From a checkpoint of a small mixture-of-experts model trained on Wikipedia.
Experts: 320 tanh GELU neurons an expert, a sigmoid router.
Below are experts of layer 3 (counted from 0) of a mixture-of-experts language model. Rows are named router (the router's row for the expert), up (a neuron's input weights, with its number) and show model dimensions 128-255. Each number is 128 + 24 x the weight over its row's rms, rounded and kept within 0 to 255. Numbers have three digits each.
Before each expert's rows: a language model's description of what the expert responds to. This comes from a sample of Wikipedia text that the model never trained on.

# expert 3
What it handles: Prepositions in titles. Prepositions and articles such as for, on, the, a, especially inside office and body names like "Minister for", "Convention on".
router:130113120124113124110116120132165110115110100158139149093141136127103178101136133155093108110098112168120148091156125157119132109121116148117102153131109125149160107119123087140126083155136148152165115144128158122146133147165113114132139141160123134140154113182083175106160179152134115092096093139074116149081156120144133139116121158139145169145154115162114165123137130128134119116150
up3:134187131092131112139141135091162142097117195143124165109193161142154119122138082128151071124151104095128118118111156153152172131153116140088132128129120116116143116139138143143148106139125105139130136099091164128128136138103126083167158130115096127107133127127174121129113102176067129114116122128135154155121130082128136158112109135122130161104104183119078141114099113134109107123181
up4:109128069106135103124097128121149109127146105162139120093124126122094131099136134150061134121130114169105108136163167108092084125098155132136158176133134133091155118143152122130174101148095131110148091121133108123107137128132139172184153145152120141139154106120147170155169121119117117140116098132130112114127107124133137160111214124150103135151141187125091130131140097170114144077136
up5:114076134138157073171165168132124144106109128134115069148127076136170115143057120154095150119082098092121090118186120121137141101116136123140130097135140129113107174109138127099122127132139137080103125134138125072150129165135144114107126151135155124171065115128174115111150106147120124099134146106140131104126154146138176140125105117069112157105133145154156132132149136121102125128122

# expert 6
What it handles: Numeric table stats. Pipes, commas and digits inside rows of numbers such as football career statistics, scores, goal minutes, and number lists.
router:149128123118103141127123173180150112142122102185145140087154141087138168115119111146096127105150121152105141093155125192119122118132145130145126172154115108135166101131091091098105130163104099128155143128143121123139122162153119108121166126158107114148140124177094151093118169171083120133134125150073100131088129140159135128099126150126167162118157122179131160167118134133144136097129
up3:164135099102126154133122150130152098074114135097065218128101137171135133118114074119128156137106107115157149176169133146122160096170135158146077133122140155145107144126136160135092137133110160155114101156126119175144084113135128145129137127116146096131112130141074110134132126135181145153112148175129136134145117155079127140150155146070130101118113152119089155124158134141143114163152
up4:122160142139126137102113124140161148157125136169145091132165129118102120138134155117143135099147130145122108101083084137123070138103121109114185106112141156141140118168125114140138109140115106111118162143095111098161133154143130098117124159149126131126157110123139111091086146123157105084144120133129141102138156098118094128092100133126145112158115116163121129119119164098111127140104
up5:166137113106083082058125190149124126142135127138181130127123133154118108104141115135111124111181153138130123120111064149162097086142134119136131080083133162156156156122112141127094119131074119088109135215115119125126082142115097123159111148097122125143085158134126112093128123152136127141175142154124127110152130121122124153117144135120143138143125165150122131125113176133094160157129

# expert 7
What it handles: Word-initial pieces. First pieces of words and names, such as al in al-Sham, U in U.S., 200 in 2009, An, Ar, Mar.
router:113120107134135102108114142151154129105109123161107144097153135126099174130087127137116126093144111144115139092143134179155123115104124132106107165149107109167175101146107085124109099175121102144159131152142134112128129149168111109137142126182116097147135107179091159097155178116112115104120106158071089171085094132155147143113141164131136157117148132162140169119102115173158145098145
up3:151130125138105099132106178142130126137105116144113154185152116104081154149084139103133120140118142118113140116141146145117108158110127146110122157147120151154118111151149141105084120157054131128135114120135144148150129115151168119119104122156129093125120104115107141125186128135110112070119082126116127182142096150122152145149190158127159120095122109115131122140142127136150097152106
up4:090138164135103081121153134166127147104115118127103138121121175113101126125090098072147103118132123101128130146075177150113118162136117154116146140144142130124115154176156129162130077117092102135087097133114148114162116141146162134100111112159136146116133071126125094130162141089130097104127130152117138143128098148115106167118152124125162131089092126160131146141131143088138117110136
up5:139132126119121170127123138113127169104149148086141080091115149120169113115108160145134142166129129119170149107128124124193136111144131104149140145171096112117153086125119122129163128128174121126121086119171101079106104097087122123156178140173118142124136143122146133137130154117093107134141101147125133128128146121137134133124134095122124129136158121142120132147107093107128098110159

# expert 0
What it handles: Table cell separators. Pipe separators starting table cells after semicolons or line ends, plus infobox field labels like County, Genus, Born.
router:120104088152110116139116157155185126118107125166106164103122134144108176110096119114096112101158092173116159093139129168158156096135140126146101163134111092145148098156100098149100108145154110173157133104128117111152128165155128092151128103184112094127151095155108133092130164132108122109127161142064112119085129117134141125124152155135144164130167116142135156118115114140123130115126
up3:182127149151123126150101123156190100153091106135157179135153149149098118099064142114145101134101137151117123115119112135173142154138155111126166123123129142119115135063147119111155139130111189126109119135095144150113111103082151144111129135104129134151078137122181156135142137119144142134130138095118135114133114133141088123125138110112152140120138108135154180174091136156126120143151
up4:123118143095117110121100093146129102176082122107161140163118086135097121137109104137106162116151128092163153128150141141113101115114143129162107072143141131112146120091127120136120150108097131085129155073167154137110129117139119125147110128136150169147209134132133131152099119142081107179118071118139129108145075134113130139113087133100101139116165153131160120112097134084133193116129
up5:153145092121168104131090175147155106124095162143105137140094179122131137121147134106130089114125121162107192105111124110184160129124120067142130153126099129112136089076136106124135125127155119150123113108127102154155129172145133123104135119144131138108099128123147151111156145138143120125117149116118134131107140184112111124138154070136148164115149155131156178160102117130116091109147

# expert 2
What it handles: Pronouns and auxiliaries. Subject pronouns, his/her, who and has/had/have in biographies, especially "footballer who played", "He is", "had admired".
router:111154154122104127149125144147164135135086099162100132128164132102118169155098115121105123109099109166127142097128093182151153106141121147108128158125095142119175081120108095135106121141160085147159116101123145142167158163138086104124168123173096140120149122171092117127126159145102146105126129137085101138089118144137129096143126180115122125112130134148114164140132123133126099099138
up3:117130140152141115087096157124127174145142118105105154107150123165123137147081113073071097124175129143152113093125121147149153191146116090127149171152117100102147143128145126149137143144113120159178123157068177127169148146111157125148141118187130112093127159136116092142124104121138122129103129115141130129142135172144089158126105140143101152133071121076199136096137115174097087132142
up4:137126165134135134175152098058091132133126142123162078113126118112124143159142186114126126122115129114146119142185112104112121156123079142145117067081162137134109113108129139118072139114121128135129112118082094116120119137177111104154106125115147121121093092132086131121053152159117107103084154150124108159119189077130137149124118107136124138135124112093095095152131119147095114142169
up5:162112117128109109125136076126135110143125113101071108160152119104093118102137111127118088126104118112159099130139127121163147105124164142101172100131104139105166103117103128118116089116151162105142068138111159134121111105113127157133121131121103147125132145139157098192142132121149178163093129141140128112147160148130077138148141119133127125085118118072088091118153139121125133128151

# expert 1
What it handles: Mixed function words. Scattered tokens, mostly table pipes and closing parentheses before cells, plus mid-phrase words like out, of, play, Preceded.
router:118121097129104115121113158157169119120103102170126153110148137122111178125104124136095121089145100157120146086124123182136134111128120150112112155155108124139174092130097079124115112160117113147146132128160125116140125165155105102141144127150108118144149118187090154101127183151096124105122111154061084140077130130139151119122125166131154157134163118158124161136117138146140150097137
up3:137133177097129127124102161110136079115092135160114118146141106105161135125134076134098108121161147132119117127106093142079149138081121128101089114075136160103139095126139113126102155099171147183119110123120109114126149118143127130167153110151135123108126147131147160101108147156138170160137169151114134131145190127115144113129113118155120072116100077145080156140097110166102110118164
up4:163158156131140112110126153167143115123119127169101148133146077130110129142168167120082121130111125134115111155136119160111140095132107118139124101127114171096116141108124125102099162111130124096145097150094140086098138142131086125110118109161097124119122121125121132085122131129151158186154129143133123140112164085130088113137096107157145114154124088145063143118095161110109102152182
up5:133162107192127129133154144096108100100109107117125159122142137158135130096101104144124154111108112116126120137128064128097077144118174145145114149168113114103138128070126141139136137102195151164135141142126121125140097143134153152145106105130085141092104155139132108153128100160180137118123107130124138136133119152077154140082133120134060079091102145121098131142157107160125120112130

# expert 9
What it handles: Word-final pieces. Final pieces ending words or names just before punctuation, like Mac|ron, emer|ge, Bombardi|er, plus heading === marks.
router:120121101127112116115107161162160117128101108169129147112156135131116181107108128135093115088149105160120148091128121188136130113112107155113122149154103110130172083136098081123112115164116116147143135129163118116141124168153107107135134117146107116144148120185093152102133182147095134098126115149062094144080127116136150123123124163129152159139171114152126155131127134151145151103139
up3:121172118164157162090137141154130105119141127168152105142128142136137122094089191121125093125126141147087128140111108124113175114150130168120115120135145089132138140102132132134125155188125156156126147179137107135161130123134137120140124130147126116161115143137146143111122101142122153087120125113147112095101146121125098142152099135133108067125142112131095110123156112109141125145134
up4:123201096149093132125116133167131090152148145095196096081162156153163136127124116146113174113188118130151131120134116110152101108111117123122117163133155104102150116123157111157129175105141144150164109138130111135096136134112148147123133162102127100127106160124141164160139148148121102104122125140114129153108138107133133143139112139121122152134083138087070141106085099149092133133128
up5:132118216089109076083139120144140121162126086132090119123107114120116128104127159146141143172083129102136126132136134142133125122110125106122091102152130172103113137155112160062166160081096133148136098168125092110099123109122150094148143150107103115123125131126133143138140101121146120140122122120136140096146142164105110141111149120158165138089144072140117118110147120086122132115117

# expert 10
What it handles: Inner name pieces. Middle and ending subword pieces of foreign names and words, such as Pl|y|akova, Rev|ers|al, Alph|on|se.
router:113104102125098129126126135127150113160125115165119131118145117136126162115144147168087110116143139143128144099135122166149116102167116136110107131186108141137173112130089081125115136127095155155150145097150115109121128150178129099135141141134112144125135151191124159113129147177100147113125112162077037120102130142128143121122100145149163133131167117129119127165123110118116149107136
up3:116114106139133144146121146117130087104130134144182127071120143134117133149142106110190142119125171143100130130105114134110152110138142130105086131132155136147140106119133155143149118151108152102157135136101131146125139092135136119132137125139151166079136114134136124141125107104117130160129136190130115156133123134165075147127177118119166149109108138162126094110111134165107121154166
up4:129103118110117106159173146125116110113129155145118133080115152101106129135113148134121135134158115133121120115133120144137110119126115161113107131128112146122185140145122122160111122169113138118126149137092145166144125122165128125135116187133128098104100144135116168125070152136141130054036117096132092102126158214127124145115168115112131090135122144101140122089097096130136138147112
up5:158164110154128146122158136124112107093116158143126152164104188136095115132121118144156148132130109150126107119101135139094134106159121148106081100124096103147116177121171142118160142110147095180194153088157144131104141136114078122099129130110118157151142157139119157105104114112080098184132113139116134153120096145126134096113147153122144147136142116109169142126125102167151156085115

# expert 8
What it handles: Place name words. Capitalised place words like South, North, New, National, and names such as South Africa, Manitoba, London in tables and text.
router:117109089108099103138107164147175106142106111168140135120137135139117168136103133125111110087127135167160145094139118169158160091111141129110120161141107102139187080152103096134107098159142111133144149110128119131132150168139103100114172118149120116145138126192098140112134177158116122120128123155061088150083133133129133124141135178129165156132146103167126152130104141142140148105156
up3:138129091127156146119074149141107159151097114052131115128118127116157110123138097131132164111202180161149161124108178138126144106159120208128139176138133120125100147096122106121144141104130132129115166125146142169140125121139126180114137105108132108133135120133122104150119120083128144152163088152125137153128121141125100147145144125136128087178121101084119116125116160118143116100104
up4:090117108108148110103096104119144107125130135128115145149116160138095137148170145142155084139117118108131110145135109128190164139078109103098089119078150116118128120110145133106149147152108092189170154114068137109128157164126170112130095103112139144106137136142138157135155132162148176149141166090114123122126154152156125122064093165100150147078125101126135131074161113126140126100067
up5:085147116106124084171099161145126109105149149126187105113130161186160122123125130147142158113126151169149139138137160111135096078159149128113117161129118115135175095142134168152189119099115151127087138085125090106131111169124108118145121124116155146123129107121147109163148132107092117126137125114134135128113115109163068120173144162149147162120134121148149096171089155122124185127148

# expert 11
What it handles: Hyphens and symbols. Hyphens, en dashes, quotes, slashes and markup like _{ and ^{, mainly joining compounds and ranges such as Major-General, 1919-1920.
router:119116116140117107124127125134178115115095110161141138103133127134132194129096130132101121086130089139124132091122107156171110129105105169099117151160142128143138125136079097109127142126143119137129117144147133133137127149126090081147183126124105128157140123158128134082120178135096127112140108170057092133067119135140137131143129151141162133117161119159102131139130152150136132072138
up3:152155145133156117108115099150123177090137129096132115078125130176155118143128128119158086108135139119138120129151108165092131114151099142130146087140157153122113127109128110135108158088106094124128151128128150188123100127107180140134135130149172101107119125128144078072055123089119099135201152157140133130133117102103150141140112142119109086116136140100131151116108119125159109126163
up4:116093132129139142099122121116112121115094140143108105142135121125112117174138138143169155134152095139135125068101140086121108162077104140102122109127173102138120120143120143151129139134144149140163122131097121115092122124103100138136112115101128106149114102119119152100170119113114133186100111121123139071127123172163107136106128115138143123117110136092118102131080114135091165156144
up5:145085092130084113178138160132119081125096162106106143144141122123131125086144136147130117149155085126128094106133098095182125100136110156108155116108123107121127144131114152104159109127135123142137107132161109124189127088140102124108168130115098127133133155124123162142173143107160159077121096082128137187124138106131141115176083104091161152137146095132120095137143147182095106149143

# expert 5
What it handles: Table and list punctuation. Pipes, parentheses, list dashes and paragraph breaks in tables and bulleted lists, like team codes (DE|U) or stat rows.
router:122125095129105113116114161160167118127102103170122148105143136120114179121104126138095125090156100158127147088129122186136132104124115149112116151154109121134174087136098078124116115157122109143148137121157126116142130165153106101129137127149108115143151118187093153104123184155097127106122112155060087143077131126137151122127126163136154155136172112155128158133120136146133143098143
up3:125146133159130153107110090155152140156185163142164113110149142124123119124129106148157083091153095131114113134122151121127117132182116130166156146108110099157132098163116104095140101133130084141105133121102101120148145119138152125132106130133144170135103127127152116121135155129114136134152111145123097104106188129157109087130110119088137118158134169105091106183155143154126114094128
up4:130128165127134145072130116101120081111120164132136125159095097142146118140133128111126106176133154107130109127125130140164114152104122121141164073129137137131100081153111129162113185113149158133184161082077173108160141155126150131126147166134165099160151176134126134124144125086106111103119141146137166114124166153162049156153129134160125109152120121118137168134139137093171098128139
up5:142124093113168105127157117145132117060117144143137140135121124107109112118099098106105147147152155080126126102124107144100121143091108160119115088126157136122115166172118154113117163113135113138162102156128119146128094148095072141158146126112144107168160185124153126111158135085099118123129139102130132096130096184178090160141144149116126149145142103083159147140162129082091137147123

# expert 4
What it handles: Numbers after year prefixes. Digits, decimal points and thousands commas completing numbers and years after pieces like 196, 201, as in 196|9, 177|,670.
router:088121096150114112123108117138174123118103094167130152144154140132115163113109121127094131097170103148160135095095144179134154116125151139099150127144104091124190091113096073137114115159114100140145153133147126106149128193134095125129178129134094110144134122182094146104138195153120132128138117148067097133090152104132161110140125168114124115125159141153147146095128140136097154104167
up3:112153121111113146182142116136131122105143117152112100100129134051131146178112095150156143138122120113137111087151162105114086137146108142165105150167154088140129151166125161137164148155135105139144131062123131098146128182140135111079124123130127134091133102127151142112130130115083108100162113113140120130123120129133138174112150112083120158136118116129132123150138121116146142139087
up4:113116128120163116098089136113125096127090129129125153185127143150105122061162158141141115079133150163111154114113167131138139104086104122112123099086121089102125133103103121116141123163105092143128161141167108168106136142119110170136159158126109135144099137115137123130169135120204140142153164143116140153113108131085111116142125136140094115107156111128116094156145152137113200119158
up5:082158114154132130154148126157116131101124141096153122102124134143128153161117088140153103141146116154137122093164162114118139125125031143185100153138124113150138135138106157153167140152089101131141157083138162162136113143125125115095122156184089146158116135117132108106105105131136117123094139108129144164120128117062161158126123110096111105090132146104151099144188121135099163104139